config = dict(
    normalize_top_k=False,
    lr_router=0.000803,
    norm='layernorm',
    norm_eps=1e-05,
    tie_embeddings=False,
    init='uniform',
    init_std_qkv=0.0272,
    init_std_o=0.0,
    lr_head=0.0155,
    decay_fraction=0.734,
    final_lr_fraction=0.02,
    batch_tokens=32768,
    steps=8936,
)
Below are experts of layer 3 (counted from 0) of a mixture-of-experts language model. Rows are named router (the router's row for the expert), gate (a neuron's input weights, with its number), up (a neuron's input weights, with its number) and show model dimensions 336-391. Each number is 200 + 40 x the weight over its row's rms, rounded and kept within 0 to 999.
Before each expert's rows: "comes after" lists some tokens at least twice as common just before its tokens as in all text. This comes from a sample of Wikipedia text that the model never trained on. Tokens count by the router's weight.

# expert 17
comes after: "\n", " 0", " 1", " ", " 2", " 3"
router,187,183,211,232,211,139,111,92,183,211,205,218,199,208,214,244,184,219,172,231,272,129,122,234,141,156,294,195,179,240,275,147,165,202,190,120,269,199,194,230,147,199,207,228,186,162,257,241,154,169,187,146,213,236,180,186
gate0,215,221,131,171,139,214,158,207,223,227,131,216,200,231,224,254,220,205,246,163,265,193,262,188,214,206,253,192,181,209,203,169,250,216,234,119,186,205,243,207,193,239,175,134,237,221,182,177,238,221,296,149,199,144,229,176
up0,194,230,182,238,205,211,219,250,181,199,195,158,282,250,225,178,178,203,215,184,218,204,156,180,191,240,228,225,164,194,186,189,179,205,187,144,199,168,182,242,184,221,205,212,157,275,240,214,171,251,193,162,217,199,135,198
gate1,180,228,114,181,185,151,166,220,181,235,229,300,234,146,203,252,197,214,223,223,217,229,237,170,211,213,127,156,214,278,248,223,106,210,219,203,133,208,189,225,172,201,254,177,201,237,254,232,166,220,204,216,280,221,163,233
up1,214,252,207,220,219,251,229,237,186,151,214,286,214,203,191,186,158,121,164,227,236,257,132,169,268,156,206,222,166,216,207,254,173,189,183,201,228,196,223,173,213,235,196,159,173,203,172,221,252,157,261,212,208,207,218,241
gate2,235,241,275,179,146,224,133,184,195,221,222,164,163,127,154,166,242,218,144,167,239,188,202,236,205,161,274,172,180,163,242,213,255,178,246,141,188,249,200,219,224,253,199,220,129,138,215,191,254,203,207,191,166,223,237,177
up2,254,157,237,133,158,205,179,164,151,244,199,175,155,155,210,195,165,165,199,145,256,183,236,204,168,180,222,258,206,234,206,157,180,200,260,181,113,227,235,185,203,273,186,187,214,183,193,198,187,252,267,189,165,203,249,193
gate3,174,244,179,183,184,236,232,268,177,250,218,153,174,177,194,163,208,172,182,199,217,180,219,133,238,220,204,168,226,217,287,201,159,159,206,225,242,131,189,197,203,225,170,174,178,198,224,197,183,214,118,279,207,247,238,152
up3,164,242,252,207,228,159,197,222,214,141,237,172,261,270,229,200,172,223,154,224,295,163,154,244,172,245,229,221,182,210,199,152,247,184,163,129,182,249,193,181,167,274,230,292,198,227,223,207,190,222,196,216,259,248,171,229
gate4,267,161,223,171,112,188,168,106,214,219,196,184,142,207,250,211,234,178,229,147,269,247,225,200,246,109,214,188,191,190,213,163,285,158,217,184,216,191,201,169,218,219,199,174,236,148,273,260,199,114,252,145,247,256,228,208
up4,204,239,242,199,238,225,168,213,223,265,179,189,147,207,226,194,210,155,220,204,176,237,224,198,219,261,265,211,175,190,286,128,177,181,156,249,222,157,158,243,210,131,201,200,229,197,247,248,241,272,223,205,253,204,219,228
gate5,239,180,217,204,223,187,218,210,207,210,156,231,93,176,288,270,153,158,198,257,246,254,169,195,165,180,228,230,202,181,245,167,207,206,162,233,207,158,170,184,137,130,149,253,220,217,208,189,178,184,179,235,188,168,207,163
up5,164,191,234,169,192,199,213,220,243,182,230,173,242,264,186,177,225,211,136,205,137,113,170,149,217,248,173,247,167,187,149,250,183,220,193,191,201,208,179,193,262,188,130,169,217,221,243,176,210,214,178,164,258,242,163,160
gate6,255,206,193,138,167,211,186,224,196,201,195,243,195,181,221,178,143,210,144,216,134,257,171,183,167,220,183,281,136,154,264,204,275,223,200,235,212,217,236,266,201,138,204,189,216,143,165,253,214,160,220,263,109,208,313,145
up6,224,123,283,244,244,163,223,175,212,203,246,141,238,195,142,240,168,256,194,204,236,169,191,211,172,208,123,225,237,195,91,218,207,183,150,208,220,289,163,186,146,177,174,211,202,170,189,247,188,300,188,223,182,185,192,192
gate7,243,157,232,250,206,174,196,232,182,155,230,155,167,153,256,208,155,137,219,196,169,292,209,220,236,208,132,238,177,256,157,147,258,173,180,252,131,217,233,161,152,149,298,202,254,188,145,186,144,239,278,207,205,187,180,191
up7,230,178,211,237,248,199,219,279,213,229,268,279,267,189,236,206,146,93,172,240,175,226,184,163,193,250,124,184,181,215,178,215,242,261,186,263,190,181,172,278,174,164,252,196,242,271,194,185,178,209,284,156,255,247,231,159
gate8,181,209,191,171,164,134,227,155,154,268,157,173,190,188,213,202,239,186,163,151,181,205,207,231,226,174,241,221,118,165,236,201,197,169,228,253,249,181,166,182,260,181,211,226,234,189,249,231,222,181,230,155,155,155,207,210
up8,155,143,204,197,199,238,240,171,239,229,178,262,224,167,179,154,142,181,158,196,182,180,271,224,196,111,209,195,171,134,186,192,124,260,227,176,265,166,191,184,208,229,215,239,213,261,233,253,273,144,212,186,210,196,182,181
gate9,84,131,224,216,227,207,199,181,155,214,147,236,215,182,137,151,252,221,241,232,137,194,249,204,200,206,257,198,178,203,227,202,184,201,182,233,269,182,223,240,247,132,166,122,137,191,151,216,210,151,185,291,167,171,197,184
up9,254,239,186,177,152,160,159,159,153,209,248,210,217,184,97,204,175,202,131,175,175,182,146,212,203,163,245,173,198,194,263,187,105,209,200,253,169,244,197,231,214,162,255,232,179,167,226,220,193,278,204,153,234,241,132,175
gate10,194,241,180,231,207,210,144,102,182,229,187,260,168,169,208,229,218,183,209,122,289,192,226,229,172,208,216,232,187,240,186,165,277,211,194,257,156,319,156,217,195,255,172,155,256,206,229,234,191,237,213,168,231,252,161,241
up10,230,174,226,219,203,227,249,178,207,271,172,203,189,187,160,260,175,186,154,204,177,207,152,198,246,182,133,127,215,216,220,232,241,221,186,230,180,176,189,180,244,132,267,178,216,270,177,156,119,138,162,178,167,237,222,157
gate11,192,263,171,225,229,231,212,277,168,196,198,229,181,246,172,189,161,227,272,234,260,304,171,184,142,203,147,172,212,168,161,254,202,237,214,175,136,244,247,259,180,238,266,183,185,195,201,195,129,281,278,273,203,193,225,164
up11,235,174,234,235,273,249,240,156,195,169,253,156,186,202,164,177,106,213,220,176,251,230,193,181,148,191,190,98,240,222,162,243,198,260,192,194,219,244,189,252,187,261,264,184,210,197,215,162,144,278,246,242,202,155,170,172
gate12,181,166,218,194,172,232,217,238,255,261,277,116,210,180,257,136,201,206,209,120,230,265,188,175,195,253,228,196,215,237,245,183,236,108,212,188,176,185,191,167,215,200,137,215,216,241,168,175,203,188,233,206,170,175,250,185
up12,189,140,170,184,180,206,178,308,299,151,207,235,228,212,201,139,214,167,233,235,190,246,180,171,286,262,268,164,222,150,98,260,230,190,209,210,142,223,260,256,217,224,205,100,165,228,172,136,187,205,287,184,179,197,252,221
gate13,43,245,114,193,191,221,164,140,186,203,234,230,230,194,152,256,230,198,118,217,234,196,185,160,151,150,161,160,86,190,268,266,167,189,157,200,229,206,164,222,207,162,174,246,160,157,252,186,163,264,192,154,198,151,158,166
up13,211,221,242,184,273,126,159,151,131,179,156,185,232,223,135,197,205,216,225,235,145,159,146,126,182,160,160,222,174,236,236,128,205,169,264,224,225,246,200,209,153,145,180,251,178,183,198,210,192,231,118,218,226,205,185,147
gate14,198,167,204,166,232,214,218,174,257,234,258,164,202,153,195,210,133,135,144,223,188,64,178,190,181,196,104,236,156,183,135,222,184,225,159,228,232,221,173,248,196,188,143,169,170,178,265,179,244,166,165,185,244,234,182,154
up14,329,277,197,214,173,115,227,139,182,167,125,237,195,140,213,232,189,214,162,192,191,180,212,221,226,104,236,133,255,192,214,190,121,208,229,186,233,256,209,178,225,222,141,227,198,165,227,186,254,116,170,146,197,180,237,194
gate15,210,208,280,207,220,199,224,225,204,301,151,195,285,249,204,226,192,201,217,233,158,180,183,211,219,278,168,197,274,214,247,193,141,208,198,254,150,187,249,185,220,261,135,192,167,253,120,179,162,236,172,141,228,182,208,216
up15,127,201,169,199,192,184,225,173,209,178,232,246,212,163,170,187,220,247,209,234,157,191,246,229,231,188,253,210,236,159,164,195,149,179,216,187,228,197,237,180,244,214,265,179,167,215,197,236,211,159,250,200,238,190,253,183
gate16,252,175,217,223,204,137,244,271,176,244,190,259,170,234,223,242,210,159,123,202,166,156,202,204,181,119,251,189,132,214,192,151,174,207,222,238,234,205,220,226,197,201,150,232,197,181,267,146,178,155,188,173,133,131,254,173
up16,215,136,177,242,166,178,195,93,194,201,181,197,195,159,127,198,137,206,213,210,176,201,88,198,202,215,220,229,216,248,138,191,221,264,155,171,207,215,149,155,185,221,246,133,287,156,161,295,218,211,178,150,213,192,172,163
gate17,133,182,152,247,215,183,200,187,230,244,128,220,135,245,244,229,152,170,277,226,214,145,168,228,192,266,232,192,154,131,241,168,186,235,159,195,208,234,191,235,216,195,170,176,222,260,134,211,172,253,177,238,183,245,208,212
up17,273,196,192,221,187,213,206,173,165,157,178,211,146,163,199,191,208,270,255,160,237,200,164,153,229,176,229,247,180,192,196,142,255,251,236,144,160,236,163,174,208,255,196,218,238,103,229,192,193,231,199,164,130,210,236,209
gate18,197,178,104,187,199,237,175,213,226,203,181,259,202,240,152,283,205,184,239,185,181,199,295,222,145,240,241,214,200,156,246,210,223,143,207,166,197,215,186,149,179,201,205,174,185,208,252,175,183,162,176,240,219,155,194,286
up18,181,178,261,225,252,206,199,192,299,187,204,179,166,208,154,185,216,301,282,233,190,211,222,186,141,263,176,162,271,222,222,250,198,204,182,307,210,229,188,296,190,155,212,154,138,201,135,187,212,228,180,274,227,250,174,147

# expert 1
comes after: "\n", " |", "|", ";", ":", " "
router,210,202,161,220,251,136,148,195,162,261,235,191,153,158,201,240,218,177,242,232,283,173,153,226,199,261,174,214,191,233,278,160,268,207,245,180,153,145,179,224,143,245,214,124,185,97,274,201,216,226,138,208,80,151,247,128
gate0,191,224,185,242,139,260,175,213,164,246,147,179,228,185,171,283,186,158,217,203,194,198,195,195,197,216,183,170,217,226,171,213,167,186,194,182,228,266,271,266,247,269,164,201,206,204,124,224,192,248,288,143,226,214,169,184
up0,214,259,136,227,221,162,201,202,256,177,202,244,273,238,137,191,232,213,174,227,200,197,208,164,222,195,176,162,175,151,233,225,190,211,198,207,203,215,259,197,155,122,194,176,206,212,229,199,159,247,172,222,256,257,129,184
gate1,139,239,158,200,234,141,187,195,129,162,211,273,218,182,254,262,224,221,236,166,208,212,198,159,213,200,225,112,200,261,294,220,228,165,216,169,195,233,227,281,139,213,193,135,156,205,240,219,183,207,198,231,270,257,233,234
up1,240,240,204,178,224,160,239,239,186,138,198,311,238,204,243,220,230,142,182,257,280,288,144,238,225,178,230,207,184,160,248,242,159,170,186,205,257,203,196,192,222,243,257,173,165,184,176,218,220,138,224,233,270,182,194,233
gate2,237,175,264,228,132,239,148,146,138,233,231,203,183,79,184,207,198,220,176,115,244,234,231,255,189,212,209,199,176,112,237,226,177,237,242,187,179,245,227,214,235,194,237,229,164,162,167,193,253,207,225,135,214,192,203,145
up2,158,201,251,210,188,225,187,172,171,200,169,205,230,230,238,174,140,189,170,121,214,153,242,208,185,199,214,237,182,293,189,165,234,218,220,164,125,244,224,172,176,288,139,227,180,180,212,195,170,214,283,176,211,236,256,180
gate3,189,203,115,209,215,292,274,302,159,237,193,177,195,239,173,116,266,148,190,231,187,179,217,151,214,217,181,154,228,183,290,168,166,241,193,200,235,151,224,148,234,203,225,238,126,217,227,202,173,264,157,250,177,265,161,166
up3,166,216,265,235,191,126,196,202,211,259,228,149,229,181,203,207,131,205,111,217,236,168,195,273,149,195,250,224,134,255,250,157,301,241,171,174,200,200,221,153,148,204,276,256,247,115,189,149,159,210,239,178,172,210,183,227
gate4,306,126,200,269,120,202,176,182,266,189,233,168,148,126,194,152,213,214,223,161,258,203,223,268,249,168,183,168,199,178,243,207,257,175,164,150,184,230,214,199,201,172,192,213,165,162,210,219,261,143,208,172,261,246,210,208
up4,181,260,193,196,145,185,167,238,163,148,199,255,119,210,206,218,227,191,160,234,190,212,213,202,200,230,241,196,219,191,297,258,188,176,130,225,164,174,171,140,211,197,186,248,237,163,254,239,247,237,223,183,207,208,224,239
gate5,184,164,144,216,251,220,149,222,200,202,190,181,170,140,244,233,223,216,202,200,182,198,139,155,167,207,184,228,264,248,234,187,169,235,132,306,189,186,174,148,88,118,185,203,155,259,203,182,182,187,232,227,201,242,198,204
up5,214,143,224,132,151,226,241,158,217,191,206,197,199,277,200,151,191,192,146,232,224,177,172,166,217,230,162,206,141,190,174,263,212,203,191,189,215,235,174,195,256,219,209,157,231,172,176,171,190,206,153,185,267,190,153,173
gate6,252,218,164,255,134,256,154,214,188,150,165,250,175,185,221,205,207,229,203,198,177,247,212,209,82,164,151,184,162,134,217,295,238,223,204,228,172,191,134,255,156,179,229,223,221,148,147,186,233,295,222,251,94,165,199,133
up6,151,213,161,216,197,175,212,239,243,195,96,194,206,167,178,233,202,222,228,245,225,172,187,237,172,211,147,219,149,256,121,214,234,240,209,195,194,269,250,161,181,225,229,189,227,251,178,217,199,225,195,160,190,195,140,205
gate7,252,128,237,242,259,204,200,275,202,186,174,152,195,217,158,193,229,178,281,246,156,247,205,217,213,204,191,268,204,249,160,308,266,188,140,247,99,223,216,193,134,201,277,215,266,178,219,187,153,274,243,200,191,219,205,238
up7,206,139,192,204,256,173,245,230,200,149,189,202,207,158,153,145,164,145,182,245,231,223,239,184,205,222,128,157,196,215,195,256,305,265,220,268,175,199,174,235,174,201,278,214,228,243,199,150,187,197,235,183,207,280,218,160
gate8,192,305,179,206,194,167,196,155,146,207,144,173,142,219,240,213,250,158,274,178,208,181,250,267,183,199,250,161,127,164,257,211,197,124,223,192,191,219,179,176,253,180,150,209,199,204,200,196,245,244,201,192,159,144,185,235
up8,166,209,191,238,235,212,269,155,194,203,128,190,206,176,192,166,244,174,142,253,198,121,226,194,185,207,171,201,164,158,213,173,137,172,206,156,268,209,192,203,193,263,200,247,204,299,244,265,241,120,192,227,193,193,246,192
gate9,162,187,235,188,243,200,220,263,188,192,180,244,229,185,196,138,254,222,233,281,174,104,198,236,208,219,184,294,164,178,187,239,198,152,219,234,301,197,239,202,227,192,191,193,160,221,191,210,194,232,268,247,211,173,190,201
up9,281,230,167,183,195,129,174,162,207,144,207,244,167,206,128,196,202,221,197,225,214,143,149,187,212,162,222,205,177,154,290,127,242,206,192,176,208,234,178,184,223,175,244,294,160,210,239,161,219,228,207,203,193,247,210,166
gate10,163,231,175,254,238,110,166,129,200,148,102,193,163,203,224,221,245,168,237,248,281,212,209,259,175,209,216,206,206,222,199,151,349,205,200,173,200,222,142,175,168,210,275,233,237,189,193,285,186,212,210,141,230,237,223,203
up10,257,178,199,283,199,202,217,204,196,204,163,172,203,176,176,271,221,189,166,234,185,170,208,214,160,174,210,150,137,195,240,168,228,199,134,234,145,168,127,263,197,137,260,249,258,237,212,157,218,201,180,128,211,229,184,206
gate11,227,240,158,231,251,255,199,206,177,207,192,209,156,220,205,204,166,192,299,244,296,197,212,198,157,208,147,225,177,188,198,182,199,298,204,154,220,216,129,238,197,247,283,237,215,173,204,198,143,249,295,258,155,152,209,167
up11,220,228,210,169,237,243,226,180,208,179,219,192,170,190,178,225,180,192,228,227,230,184,217,210,123,208,111,136,246,235,158,219,259,261,196,221,269,196,100,195,180,254,280,185,187,189,227,217,144,239,210,249,180,164,192,131
gate12,232,209,238,230,181,210,226,200,284,225,223,139,263,188,225,102,244,171,200,183,208,225,173,168,205,209,205,171,233,218,177,176,188,138,210,211,253,196,191,143,199,177,191,248,246,210,142,222,201,218,275,207,193,152,214,217
up12,206,173,179,213,106,194,206,250,251,188,183,221,245,213,214,184,210,167,245,231,134,211,209,186,260,186,219,164,256,231,122,301,202,181,180,206,132,218,259,209,201,199,211,139,230,221,232,158,148,230,266,190,169,227,235,243
gate13,60,243,201,176,217,198,185,153,128,231,245,190,202,175,237,213,191,166,179,196,200,108,244,115,149,179,238,251,189,191,220,254,159,146,228,228,265,165,133,271,244,250,174,214,145,148,106,119,240,275,186,153,188,180,214,197
up13,199,222,206,139,244,159,170,191,160,198,189,222,142,235,265,237,208,252,286,195,111,212,166,174,164,162,244,242,146,243,271,194,176,179,213,248,212,208,190,224,177,216,208,245,166,237,192,194,221,145,142,205,226,196,184,249
gate14,168,195,248,192,184,270,206,261,167,182,208,131,191,175,215,240,249,197,102,261,92,275,194,204,229,187,169,149,241,185,215,186,274,218,187,219,228,181,234,206,176,155,207,214,127,198,262,200,286,247,124,155,227,234,138,203
up14,304,234,217,238,195,197,264,153,259,157,163,214,195,148,140,201,222,182,136,164,167,198,228,204,270,114,213,98,267,249,187,146,201,216,230,211,184,247,250,206,240,213,146,273,179,155,225,202,254,205,135,134,164,167,262,244
gate15,191,135,189,165,172,230,203,202,214,274,196,198,223,152,184,172,219,254,180,241,190,229,210,209,240,276,208,231,226,219,221,154,147,233,220,256,205,233,217,211,249,194,138,249,223,274,144,146,215,205,172,102,266,242,203,188
up15,153,240,125,201,183,225,220,228,207,218,234,185,211,186,164,195,226,205,138,221,223,255,206,278,254,281,209,178,162,142,193,139,108,179,184,207,185,185,175,163,219,202,151,177,195,290,169,241,149,246,262,183,230,209,233,215
gate16,194,238,238,165,184,207,243,253,226,236,192,212,200,190,228,270,155,197,106,135,116,180,210,204,185,143,223,161,133,208,156,182,196,106,197,230,203,198,246,212,145,197,223,253,166,172,220,147,181,183,165,180,223,136,240,195
up16,234,193,148,234,177,160,152,179,144,273,163,254,182,173,185,140,176,203,212,230,157,215,183,152,187,218,168,232,159,185,193,229,237,257,212,229,253,254,173,153,204,214,214,176,259,151,145,281,283,169,244,240,164,212,153,166
gate17,215,246,144,206,305,176,248,121,162,245,192,216,196,240,193,176,211,148,247,211,172,172,215,187,255,226,183,197,174,187,282,179,228,166,180,247,215,200,148,171,185,177,150,214,200,187,216,208,139,268,119,301,140,238,234,226
up17,282,161,180,179,214,220,306,217,170,155,202,206,190,189,124,156,202,152,222,145,207,206,167,207,180,219,254,217,161,156,189,212,255,179,297,156,172,238,121,203,252,211,143,236,186,106,195,184,170,252,211,167,152,173,286,178
gate18,178,221,87,194,203,217,159,157,236,160,211,182,188,225,208,214,245,197,265,186,140,185,216,178,250,257,270,201,178,126,204,222,200,177,215,198,225,173,221,173,158,244,223,121,185,160,238,171,230,171,163,232,191,175,169,248
up18,142,199,275,239,227,202,208,219,285,277,236,190,194,218,111,200,220,278,268,237,173,251,254,228,214,224,200,223,248,170,223,233,235,154,137,276,214,169,191,293,199,175,199,146,101,173,280,211,167,217,155,221,173,210,214,163

# expert 20
comes after: "\n", " ", "|", ".", "\"", "\n "
router,188,179,250,218,283,169,157,165,181,139,240,135,207,213,186,264,185,217,199,203,222,183,172,246,175,100,173,210,246,236,191,171,241,188,187,178,175,261,194,184,149,183,281,204,179,150,173,242,154,185,221,220,203,226,193,198
gate0,233,241,240,249,184,279,193,212,136,197,158,175,238,235,197,219,209,177,176,170,228,237,247,183,211,205,247,161,197,218,116,220,227,232,234,187,195,262,226,222,188,182,148,196,242,235,185,206,199,257,216,147,226,123,205,182
up0,183,231,162,233,203,153,217,218,171,162,166,230,244,247,213,203,240,187,202,190,217,178,244,210,201,194,188,148,179,175,190,163,204,200,189,164,177,250,275,260,192,171,147,178,188,209,212,198,151,261,204,183,245,205,113,176
gate1,142,196,149,153,224,171,159,225,164,221,269,324,183,183,221,168,242,166,282,226,209,174,269,179,200,251,166,180,195,280,276,226,237,267,231,213,142,203,279,230,177,176,236,205,165,233,212,227,194,254,271,224,276,268,171,186
up1,168,267,262,216,262,207,212,218,244,151,176,249,226,188,146,203,198,172,184,256,286,294,171,200,247,150,219,218,140,171,208,234,106,202,183,212,213,232,173,233,228,224,184,124,232,243,191,235,256,134,223,212,256,172,221,222
gate2,229,213,305,214,131,164,147,175,222,202,267,164,147,77,119,205,171,160,158,127,168,211,174,221,173,135,258,226,174,159,172,259,204,122,284,157,197,224,161,245,278,208,206,253,140,135,231,168,273,209,233,184,175,144,241,264
up2,208,212,230,191,174,142,201,142,143,174,190,157,194,124,136,221,150,190,195,184,221,216,138,184,211,90,281,179,163,229,180,185,244,209,252,189,199,170,139,229,210,293,170,172,157,177,199,240,208,205,269,152,136,184,248,251
gate3,165,247,183,211,226,259,245,310,167,251,224,221,217,233,200,170,220,132,244,241,201,157,222,148,308,217,133,178,253,160,243,204,131,230,198,235,182,138,189,186,198,228,199,204,207,218,187,149,177,236,186,240,210,249,185,114
up3,146,216,300,240,191,132,189,184,207,173,272,166,189,227,133,202,176,174,185,176,217,126,102,205,190,256,258,243,187,226,230,125,297,227,180,155,212,199,190,116,200,178,216,219,186,126,219,221,205,176,188,229,270,217,231,161
gate4,233,184,241,249,141,188,180,106,260,162,214,154,171,137,235,131,256,195,170,169,283,259,248,219,219,108,225,188,204,181,279,176,296,157,203,124,239,200,194,148,222,168,193,193,222,157,252,249,287,131,219,163,244,240,221,209
up4,154,256,236,177,184,223,158,217,207,200,198,212,118,208,269,196,229,162,213,275,184,243,239,181,213,192,197,192,180,125,230,164,148,184,133,227,148,178,231,204,192,160,217,206,271,177,263,234,200,245,214,247,208,181,209,231
gate5,185,162,159,254,240,205,196,203,184,201,139,154,149,214,207,234,188,226,220,174,190,241,190,179,232,146,230,221,234,225,222,173,180,197,122,250,212,155,158,176,176,135,198,230,181,200,174,177,188,227,214,281,197,178,197,203
up5,196,213,207,156,154,184,175,181,235,216,253,248,231,238,230,200,184,168,150,238,178,181,167,151,163,228,172,218,107,182,159,201,185,248,198,190,166,185,204,198,240,163,152,168,214,228,164,224,166,172,188,178,300,222,165,195
gate6,197,231,190,211,161,210,169,291,243,216,200,197,133,157,183,224,185,167,183,136,201,219,216,193,180,237,205,232,225,130,232,243,248,244,193,203,147,177,178,207,237,225,221,179,247,198,170,243,208,273,233,242,90,146,219,171
up6,222,138,225,251,190,218,229,138,257,198,162,123,184,215,188,227,188,223,221,189,203,241,243,208,195,122,171,214,171,260,127,162,151,184,194,160,224,210,142,168,164,187,146,198,223,228,212,228,201,221,195,214,165,205,188,254
gate7,246,165,266,209,224,231,222,187,239,156,202,203,151,216,212,207,165,181,288,178,188,266,224,193,204,202,117,222,170,287,190,199,226,208,189,233,131,194,194,207,177,189,282,211,235,188,153,183,199,258,191,235,245,242,195,155
up7,216,260,252,223,194,208,268,206,230,184,272,257,242,204,122,151,108,173,144,182,145,210,215,153,160,194,109,183,119,222,179,163,216,279,199,251,178,202,112,250,212,165,261,244,204,210,200,167,230,177,220,171,254,234,273,147
gate8,193,227,166,168,197,238,188,161,189,257,213,190,192,172,232,210,219,221,225,158,258,199,277,216,166,144,251,205,160,181,248,212,197,131,222,246,163,172,215,165,260,127,153,229,180,185,207,208,233,216,169,210,184,222,132,141
up8,150,208,180,217,235,220,219,166,217,217,156,261,182,156,183,179,263,226,182,212,238,137,264,210,249,153,142,139,154,181,238,229,109,174,230,186,235,191,228,151,202,239,213,222,225,270,227,226,261,175,125,206,165,184,146,155
gate9,172,135,233,215,186,164,213,222,180,219,150,202,262,224,234,147,194,232,239,254,174,166,205,171,195,166,238,221,137,178,108,247,172,194,168,228,272,137,246,208,241,218,125,196,152,195,213,209,245,284,246,196,215,195,178,256
up9,261,239,175,221,195,170,181,139,157,179,186,252,167,176,93,166,238,247,171,213,157,176,211,232,214,151,233,170,193,182,246,171,204,258,196,184,274,258,211,252,226,159,244,230,161,172,211,211,211,181,230,193,168,211,183,170
gate10,221,257,218,233,227,206,158,110,207,202,153,249,208,152,220,214,197,139,264,181,218,179,200,179,194,208,209,210,186,238,240,118,275,214,245,262,153,246,222,180,209,224,206,179,239,218,205,230,190,164,216,183,214,275,173,246
up10,242,173,150,222,199,175,209,201,260,222,160,217,201,199,194,259,202,219,154,197,192,196,231,178,186,163,162,149,209,221,271,187,188,223,171,163,139,191,123,160,248,160,207,242,190,234,196,167,160,144,239,166,243,164,141,140
gate11,251,218,156,197,246,224,218,197,190,161,184,244,157,197,166,190,184,179,250,223,271,270,170,206,166,221,132,252,214,178,200,221,152,274,235,150,191,237,157,266,233,301,237,209,205,270,198,228,189,217,238,259,226,164,240,68
up11,245,253,244,237,224,168,250,135,149,181,263,206,210,201,177,187,157,175,211,220,246,240,157,221,123,195,186,148,285,251,160,226,167,269,186,221,196,222,164,227,220,223,258,193,207,166,206,207,196,249,242,200,208,164,182,211
gate12,179,157,265,179,168,189,235,191,241,284,266,142,248,111,261,151,217,200,174,144,161,207,214,141,165,220,190,189,210,247,240,186,171,79,254,173,238,152,200,163,237,196,194,228,269,239,188,206,179,222,254,221,149,154,228,170
up12,231,186,174,204,179,204,195,284,313,155,225,234,243,205,179,194,159,144,209,196,173,212,139,182,194,163,208,186,196,180,143,252,247,197,193,223,134,245,236,216,204,215,250,133,190,213,243,148,169,251,276,199,185,228,246,232
gate13,89,202,226,156,182,184,218,199,139,158,261,221,271,166,147,166,228,231,68,152,176,161,254,138,145,172,186,209,178,238,142,289,155,139,211,198,241,267,165,289,276,205,168,181,209,154,194,156,183,177,170,203,166,139,143,128
up13,168,257,247,188,199,154,191,169,211,170,194,208,265,221,242,234,167,223,219,170,112,71,147,178,157,184,173,256,189,219,221,176,262,190,233,221,200,240,229,218,175,199,223,231,217,205,238,192,242,157,234,175,239,211,187,234
gate14,203,153,205,188,160,231,220,154,210,177,236,123,187,173,201,220,193,231,175,215,205,139,179,175,227,219,165,200,230,218,158,174,178,207,174,197,226,189,199,230,188,127,168,212,160,185,264,193,252,193,96,157,218,313,166,179
up14,265,224,195,242,192,139,252,88,176,211,179,220,183,208,183,207,191,176,184,177,193,162,218,190,196,129,285,49,267,218,181,207,178,233,229,208,232,247,225,170,202,202,199,229,191,138,256,229,181,135,149,79,204,179,202,225
gate15,196,209,273,210,231,277,229,173,175,238,224,164,293,180,236,165,195,228,192,189,210,210,219,201,196,272,158,201,222,225,183,239,133,205,214,307,193,188,197,230,249,162,149,230,256,231,195,163,207,250,136,147,235,178,141,261
up15,169,187,161,213,191,207,234,233,198,282,198,288,219,163,209,142,200,197,172,207,158,225,208,238,294,180,209,240,155,191,188,242,172,171,188,200,192,145,235,193,254,197,162,127,110,222,213,181,227,169,316,182,309,98,231,245
gate16,174,212,213,207,229,174,219,244,237,249,247,239,196,206,223,207,192,139,140,149,119,148,227,232,163,201,247,190,117,168,182,168,214,183,218,210,271,144,211,172,201,242,163,252,166,179,180,186,185,252,187,168,226,168,277,226
up16,243,153,169,247,160,195,183,154,127,196,151,235,181,177,127,187,158,232,192,223,158,186,155,184,233,217,196,196,237,184,169,284,231,176,187,246,188,209,141,194,212,240,185,132,256,184,193,244,225,184,205,183,237,246,151,245
gate17,223,219,116,225,270,152,202,157,168,199,135,230,201,237,231,218,175,182,210,212,155,144,153,170,223,269,208,190,169,168,261,194,182,204,187,226,205,234,213,150,181,162,142,137,221,219,165,223,143,244,144,267,191,219,156,184
up17,287,193,236,190,204,217,213,218,161,207,187,178,189,162,143,165,182,278,231,171,207,211,138,158,237,183,239,172,221,231,226,169,230,209,256,169,209,290,179,228,219,205,223,226,236,151,182,190,202,206,205,171,191,275,262,190
gate18,106,214,102,184,212,216,157,194,204,178,198,194,241,237,205,222,247,196,267,182,209,148,313,231,188,271,220,215,260,168,277,222,219,166,221,191,164,218,234,171,185,203,180,198,231,174,216,189,205,205,230,249,155,189,179,298
up18,221,162,291,217,222,123,215,222,228,187,188,169,157,235,115,195,191,270,258,218,176,201,225,212,137,201,203,159,236,189,171,230,252,241,161,235,194,228,248,274,202,196,279,174,98,128,248,221,161,188,229,251,149,189,254,171